Experts of a small language model.
Size: 10 layers, width 192.
Experts: 64 experts in each of 9 layers, 64 GeGLU neurons an expert, 2 picks a token, a sigmoid router, 16 empty slots to pick, a shared expert of 64 neurons.
Below are experts of layer 3 (counted from 0) of a mixture-of-experts language model. Rows are named router (the router's row for the expert), gate (a neuron's input weights, with its number), up (a neuron's input weights, with its number) and show model dimensions 0-63. Each number is 50 + 12 x the weight over its row's rms, rounded and kept within 0 to 99.
Before each expert's rows: "comes after" lists some tokens at least twice as common just before its tokens as in all text. This comes from a sample of Wikipedia text that the model never trained on. Tokens count by the router's weight.

# expert 0
comes after: "\n", ")\n", " |", ":", ".\n", ";\n"
router:28 43 45 61 36 58 44 31 57 67 52 40 57 67 49 50 50 33 58 32 48 35 31 49 56 41 55 67 39 61 53 58 28 45 27 66 50 47 52 72 42 51 48 63 55 35 52 50 72 67 47 56 52 40 24 59 64 40 44 53 49 58 40 55
gate0:45 51 48 54 53 56 52 63 59 54 40 41 58 44 43 61 55 49 33 14 51 63 31 49 58 53 47 54 46 63 53 35 66 63 44 54 62 73 31 58 56 49 64 67 36 66 51 80 56 69 63 30 65 66 36 42 57 54 69 32 56 49 52 32
up0:55 46 45 46 68 46 46 31 44 56 47 59 37 54 36 46 53 51 57 67 51 32 53 46 23 46 55 47 60 36 41 57 51 38 63 38 29 41 71 38 46 73 33 43 54 29 26 23 55 35 43 68 41 47 66 56 43 45 54 56 50 43 54 69
gate1:52 53 47 52 59 57 66 49 54 38 37 53 49 60 38 38 61 64 51 67 37 53 59 59 57 52 52 45 49 54 62 39 32 59 71 40 52 43 54 30 56 41 40 48 35 42 31 61 42 30 43 62 45 43 46 26 63 49 55 55 52 79 47 40
up1:39 40 34 51 59 61 43 37 38 58 44 49 48 45 20 46 43 56 24 69 40 48 55 63 49 55 60 43 52 40 38 62 30 50 53 51 67 42 57 29 63 61 58 44 27 55 59 30 57 26 44 69 58 57 56 44 54 45 57 45 46 61 64 51
gate2:64 51 39 68 55 40 71 62 68 75 47 52 55 49 37 46 47 48 57 39 47 35 40 71 47 47 45 41 45 44 74 39 58 75 56 60 53 46 35 51 61 54 75 50 43 41 44 47 68 48 39 64 53 52 73 75 52 65 40 67 45 42 68 52
up2:31 61 57 38 40 40 57 62 20 28 47 44 39 36 54 32 53 61 41 43 58 64 54 49 40 53 57 46 55 57 34 43 58 30 31 51 46 51 55 36 67 37 24 22 55 62 38 41 28 46 61 46 42 43 51 36 29 33 63 39 54 49 42 40

# expert 63
comes after: "1", "9", " ", "8", "2", "3"
router:56 74 59 45 50 34 50 35 56 37 42 42 59 48 58 66 69 49 58 36 42 52 77 51 36 48 21 25 52 36 71 50 42 40 48 55 39 52 54 42 51 67 51 67 55 44 46 62 50 64 37 59 57 65 47 40 69 58 51 38 52 53 63 47
gate0:42 61 65 53 53 39 73 77 29 69 45 12 44 49 29 67 54 55 45 41 48 52 43 68 64 30 68 57 62 55 62 32 54 74 41 47 57 29 53 41 40 51 74 71 63 44 43 59 22 38 54 47 60 56 29 54 51 38 30 60 60 48 46 46
up0:70 41 54 29 44 60 42 25 52 46 50 50 43 55 51 59 35 33 55 59 46 42 55 50 31 67 37 63 45 38 34 51 51 47 71 34 55 30 53 63 57 43 50 54 31 68 54 47 59 46 52 69 24 58 47 53 60 48 76 49 33 59 59 58
gate1:44 58 39 60 37 73 50 39 87 49 36 49 59 42 42 61 43 45 67 18 28 42 56 54 50 60 65 43 53 72 76 69 41 41 48 50 42 45 34 41 43 56 55 68 53 38 48 56 29 34 81 16 47 33 44 40 46 27 63 34 60 48 45 41
up1:59 50 52 53 55 48 51 53 62 59 53 48 45 52 66 74 47 60 61 41 35 29 61 62 54 41 58 54 23 59 45 55 47 26 54 66 62 73 44 43 40 65 37 56 68 61 41 57 32 45 50 30 61 28 49 59 68 45 40 51 55 46 48 35
gate2:53 41 42 38 55 44 35 38 37 49 79 43 36 65 35 50 58 64 51 29 35 48 59 53 48 70 78 51 45 50 51 46 62 45 36 46 71 50 46 50 40 62 41 59 61 40 51 44 32 35 52 27 42 56 52 32 33 26 48 52 55 32 47 35
up2:56 35 46 51 67 70 59 43 57 48 50 56 52 41 66 55 61 45 63 75 55 65 54 48 63 27 28 43 75 42 35 38 60 50 41 52 56 52 41 55 40 18 48 27 45 43 43 34 64 50 50 65 73 41 56 43 62 54 46 60 61 64 75 83

# expert 42
comes after: " |\n", " |", " ", "|", "\"", " Order"
router:50 56 55 32 46 41 48 33 58 32 46 42 61 39 62 54 67 64 75 48 45 68 69 27 48 56 48 29 45 33 69 23 43 45 46 51 31 45 36 55 35 53 59 43 42 54 63 55 46 58 36 39 63 66 56 41 73 60 39 50 59 67 56 35
gate0:43 41 38 59 47 42 56 29 60 30 52 39 52 54 49 52 60 53 68 56 46 45 49 79 59 54 65 38 53 67 62 65 51 49 40 54 47 61 49 34 67 56 28 65 49 61 53 61 62 45 34 49 51 76 56 50 68 57 39 61 57 39 57 42
up0:71 51 65 40 52 54 49 69 46 41 47 45 45 43 50 44 52 26 19 61 42 43 46 62 62 70 53 63 55 31 35 39 44 57 47 37 56 27 59 64 37 41 46 43 42 60 56 46 49 57 36 61 74 31 24 41 44 41 51 49 42 43 51 57
gate1:41 36 50 58 48 49 46 46 51 55 38 64 31 36 61 56 42 48 49 56 49 46 61 43 58 30 46 51 56 56 41 42 45 43 73 57 71 62 56 46 58 56 56 58 55 77 40 74 56 56 43 48 48 41 52 39 68 60 68 55 52 59 59 65
up1:62 65 36 38 74 69 64 50 63 42 64 40 55 62 34 58 45 54 39 33 58 61 48 47 44 61 38 52 55 58 42 54 37 44 34 50 55 24 42 70 59 17 42 40 51 38 37 20 49 53 42 73 18 73 59 38 23 44 51 35 50 53 51 44
gate2:36 47 40 46 49 36 53 53 54 60 44 34 46 62 31 78 50 40 44 43 41 68 52 68 43 53 54 45 46 57 50 23 36 58 40 47 46 46 43 54 51 64 39 54 61 33 39 64 55 60 53 40 48 36 35 36 29 52 46 52 68 62 43 70
up2:74 39 41 73 63 51 55 39 48 50 46 49 64 54 40 39 38 37 53 49 64 63 26 26 62 45 38 51 55 47 71 56 33 62 76 32 42 49 59 43 59 65 54 45 45 64 64 35 50 45 77 40 74 67 46 55 68 47 61 50 46 51 35 52

# expert 3
comes after: "1", "2", "9", " \"", ".\n\n", " that"
router:56 57 54 30 50 23 45 26 56 47 54 29 72 62 48 62 66 47 73 51 44 35 82 38 34 70 46 24 52 27 73 41 44 55 54 54 40 43 46 71 33 61 53 75 49 51 53 50 52 79 50 54 48 61 59 40 69 55 30 47 48 62 64 56
gate0:61 56 41 34 35 45 45 30 16 48 60 65 59 49 37 47 40 49 80 51 48 62 74 46 13 53 58 61 53 46 44 43 30 50 48 65 43 67 36 49 69 58 54 64 56 61 58 60 52 40 54 57 58 46 56 47 60 40 44 47 45 67 54 44
up0:45 37 41 47 72 71 35 40 59 57 37 46 46 43 53 66 52 36 34 35 33 57 34 49 70 65 29 41 56 52 61 54 34 26 28 64 42 60 49 48 46 56 38 39 50 32 42 33 42 40 48 38 57 63 46 47 33 42 55 50 54 42 49 59
gate1:35 57 39 45 56 80 42 48 20 35 57 65 73 42 42 25 48 47 57 52 52 76 61 64 41 57 72 60 47 46 56 38 63 27 42 61 55 42 60 58 52 47 53 37 70 62 50 58 55 53 44 31 46 56 62 56 51 56 59 61 54 60 50 53
up1:59 47 63 46 29 28 53 50 44 59 49 55 51 59 42 49 54 64 58 26 86 58 29 50 55 74 65 51 58 61 66 41 48 52 69 47 56 63 29 35 28 58 63 54 83 57 38 39 33 46 64 74 71 50 54 58 42 40 58 58 71 51 59 43
gate2:47 62 33 49 64 56 71 51 66 70 53 46 47 64 59 49 52 55 48 46 38 52 65 57 71 34 35 41 75 46 36 28 40 52 59 57 27 50 44 71 55 45 67 41 63 66 47 53 60 56 67 52 37 44 50 32 60 56 55 37 62 35 29 51
up2:52 64 47 45 78 47 63 52 66 47 54 42 54 51 54 53 42 49 53 26 32 56 59 51 70 25 41 38 58 46 45 62 31 26 58 41 38 44 48 51 43 51 53 51 52 89 25 63 58 51 51 45 36 45 51 50 64 69 46 53 64 43 54 59

# expert 12
comes after: "%", ".", "0", "5", "4", "6"
router:54 55 51 65 44 64 50 40 36 44 44 70 52 48 61 45 51 50 60 56 27 54 70 58 37 49 45 50 53 38 44 57 43 43 54 54 21 24 68 71 38 61 49 55 29 53 38 76 46 62 54 43 42 54 58 55 55 51 44 54 54 76 39 39
gate0:49 27 54 51 30 72 58 48 39 42 55 60 58 53 46 61 39 44 33 23 54 60 40 50 67 64 65 69 44 43 58 61 52 67 33 39 45 51 44 46 60 50 47 53 34 66 60 57 57 60 71 31 40 55 51 64 43 63 44 50 48 54 17 63
up0:52 49 43 43 41 56 39 40 28 51 54 61 63 42 46 37 49 45 49 45 62 64 47 59 37 39 33 47 52 68 71 73 60 60 33 71 65 42 63 56 54 42 58 40 47 74 26 47 69 72 38 36 47 54 51 43 40 48 46 27 76 65 45 56
gate1:45 57 49 78 49 52 51 34 37 26 59 66 53 42 51 34 44 52 58 48 45 53 53 57 54 53 37 48 44 53 42 30 38 59 44 34 42 55 44 46 57 57 49 37 38 41 39 56 41 54 58 36 27 48 34 71 27 44 62 53 65 72 55 36
up1:53 61 49 57 46 62 59 34 41 50 50 59 72 46 59 48 44 51 46 54 42 50 49 55 62 57 50 55 33 48 39 31 50 46 27 44 62 63 56 65 55 56 50 42 40 42 35 55 25 35 50 39 34 44 47 80 30 15 55 45 67 58 50 34
gate2:34 55 57 68 38 68 38 71 39 32 62 66 30 53 44 46 43 45 53 42 44 44 49 73 53 45 45 48 45 67 25 67 48 37 54 57 23 43 38 67 40 41 58 44 52 74 50 65 45 56 51 52 49 45 57 27 39 46 38 50 51 56 37 56
up2:33 49 48 54 71 64 38 53 71 36 54 53 36 41 55 59 33 48 52 30 47 51 57 70 44 47 54 51 34 60 44 41 58 34 81 57 38 43 37 62 47 66 34 45 59 53 56 48 36 55 38 53 25 45 42 31 48 52 60 51 66 52 44 45

# expert 6
comes after: "1", "9", " ", "8", "7", "3"
router:56 54 54 56 48 47 50 32 58 71 47 47 56 41 52 63 29 72 66 52 33 43 68 66 40 46 42 40 51 62 58 59 46 41 32 43 34 54 76 39 52 72 56 63 60 63 65 75 54 39 35 52 72 73 40 54 59 54 52 70 50 58 40 62
gate0:62 61 64 66 45 61 45 23 44 68 64 67 52 58 42 64 40 56 35 59 53 32 61 67 43 45 50 20 38 45 49 41 62 62 41 55 56 54 50 52 63 55 72 37 37 60 75 42 37 49 62 61 54 52 47 47 56 57 39 67 74 50 32 53
up0:46 40 50 43 33 35 75 57 59 47 33 24 56 42 65 34 46 41 72 49 49 72 43 27 61 48 49 83 41 48 30 54 42 44 64 60 50 44 57 29 58 64 38 60 63 51 46 33 49 38 43 39 54 47 70 57 47 32 50 53 31 34 53 41
gate1:50 59 42 41 57 30 54 43 61 39 46 49 50 39 36 32 46 41 56 63 63 69 73 30 63 59 53 42 38 37 72 64 45 59 28 52 51 64 47 35 68 72 65 52 45 58 41 67 44 75 66 54 38 38 66 42 50 54 38 44 53 47 58 58
up1:51 49 46 57 41 39 47 58 77 36 49 34 41 51 31 43 45 53 34 41 57 69 58 34 56 65 43 58 30 29 62 46 52 61 13 47 54 51 43 33 45 52 58 46 50 41 42 79 45 38 50 52 35 49 83 39 61 56 53 42 54 49 51 57
gate2:45 34 44 64 32 25 59 58 59 53 59 67 22 64 36 47 63 56 52 45 39 38 49 71 62 52 38 25 44 41 66 50 31 54 42 39 46 44 56 48 53 49 59 54 53 52 51 55 66 52 61 33 33 44 51 43 33 58 43 33 30 64 55 32
up2:38 54 48 36 68 53 55 54 53 62 71 67 56 47 44 41 33 77 68 57 53 45 59 72 78 61 47 44 53 39 60 43 23 38 41 54 55 43 50 57 44 55 43 43 49 50 53 49 36 52 38 48 59 48 66 49 45 66 53 46 50 66 38 45

# expert 48
comes after: " ", "1", "9", "2", "3", "."
router:47 38 53 46 47 54 46 27 57 58 60 43 46 54 63 65 32 45 66 49 50 38 75 74 55 53 53 25 57 40 68 52 43 38 28 43 38 42 60 65 63 46 62 61 50 50 50 67 33 55 42 46 74 68 44 63 68 55 56 54 67 68 62 62
gate0:57 37 33 33 40 29 23 30 44 52 73 55 40 50 62 44 63 17 63 53 49 50 59 61 79 52 56 59 42 31 51 55 27 46 50 33 53 53 50 34 39 45 38 39 34 51 54 56 65 48 55 34 32 41 46 41 56 43 38 46 52 54 46 61
up0:32 49 52 47 50 56 41 40 44 33 51 76 47 67 61 55 66 81 60 49 55 23 60 49 67 63 73 40 52 56 48 58 45 34 69 49 38 44 42 62 43 55 59 58 29 33 45 29 35 47 50 49 26 44 53 29 46 53 45 64 65 46 60 59
gate1:70 61 40 48 58 42 34 29 51 65 35 66 55 32 46 43 40 48 47 63 60 54 41 46 53 59 60 55 48 52 40 51 39 49 53 53 39 54 34 37 38 58 39 35 51 43 65 77 69 45 40 56 55 52 39 45 53 71 28 49 58 64 43 48
up1:51 66 41 38 62 46 49 30 50 51 55 80 35 57 65 36 53 64 60 55 58 42 60 40 59 64 65 57 44 61 50 46 54 58 46 44 35 41 36 48 78 76 36 55 39 39 45 70 69 32 54 54 55 50 51 64 59 63 15 37 58 66 41 56
gate2:46 38 60 63 51 36 39 55 35 62 68 62 49 56 37 77 60 41 58 51 44 40 51 56 49 35 48 35 52 61 78 34 55 47 59 57 37 43 54 33 40 49 67 59 53 65 60 66 53 49 56 31 52 44 50 87 46 56 48 56 48 62 60 63
up2:40 46 50 51 55 44 45 49 25 45 49 33 58 67 79 50 60 63 57 77 73 43 45 35 56 48 54 60 56 67 67 58 49 46 28 59 47 39 67 48 25 64 45 51 51 70 47 27 45 54 46 55 57 46 61 43 59 69 74 44 56 55 66 65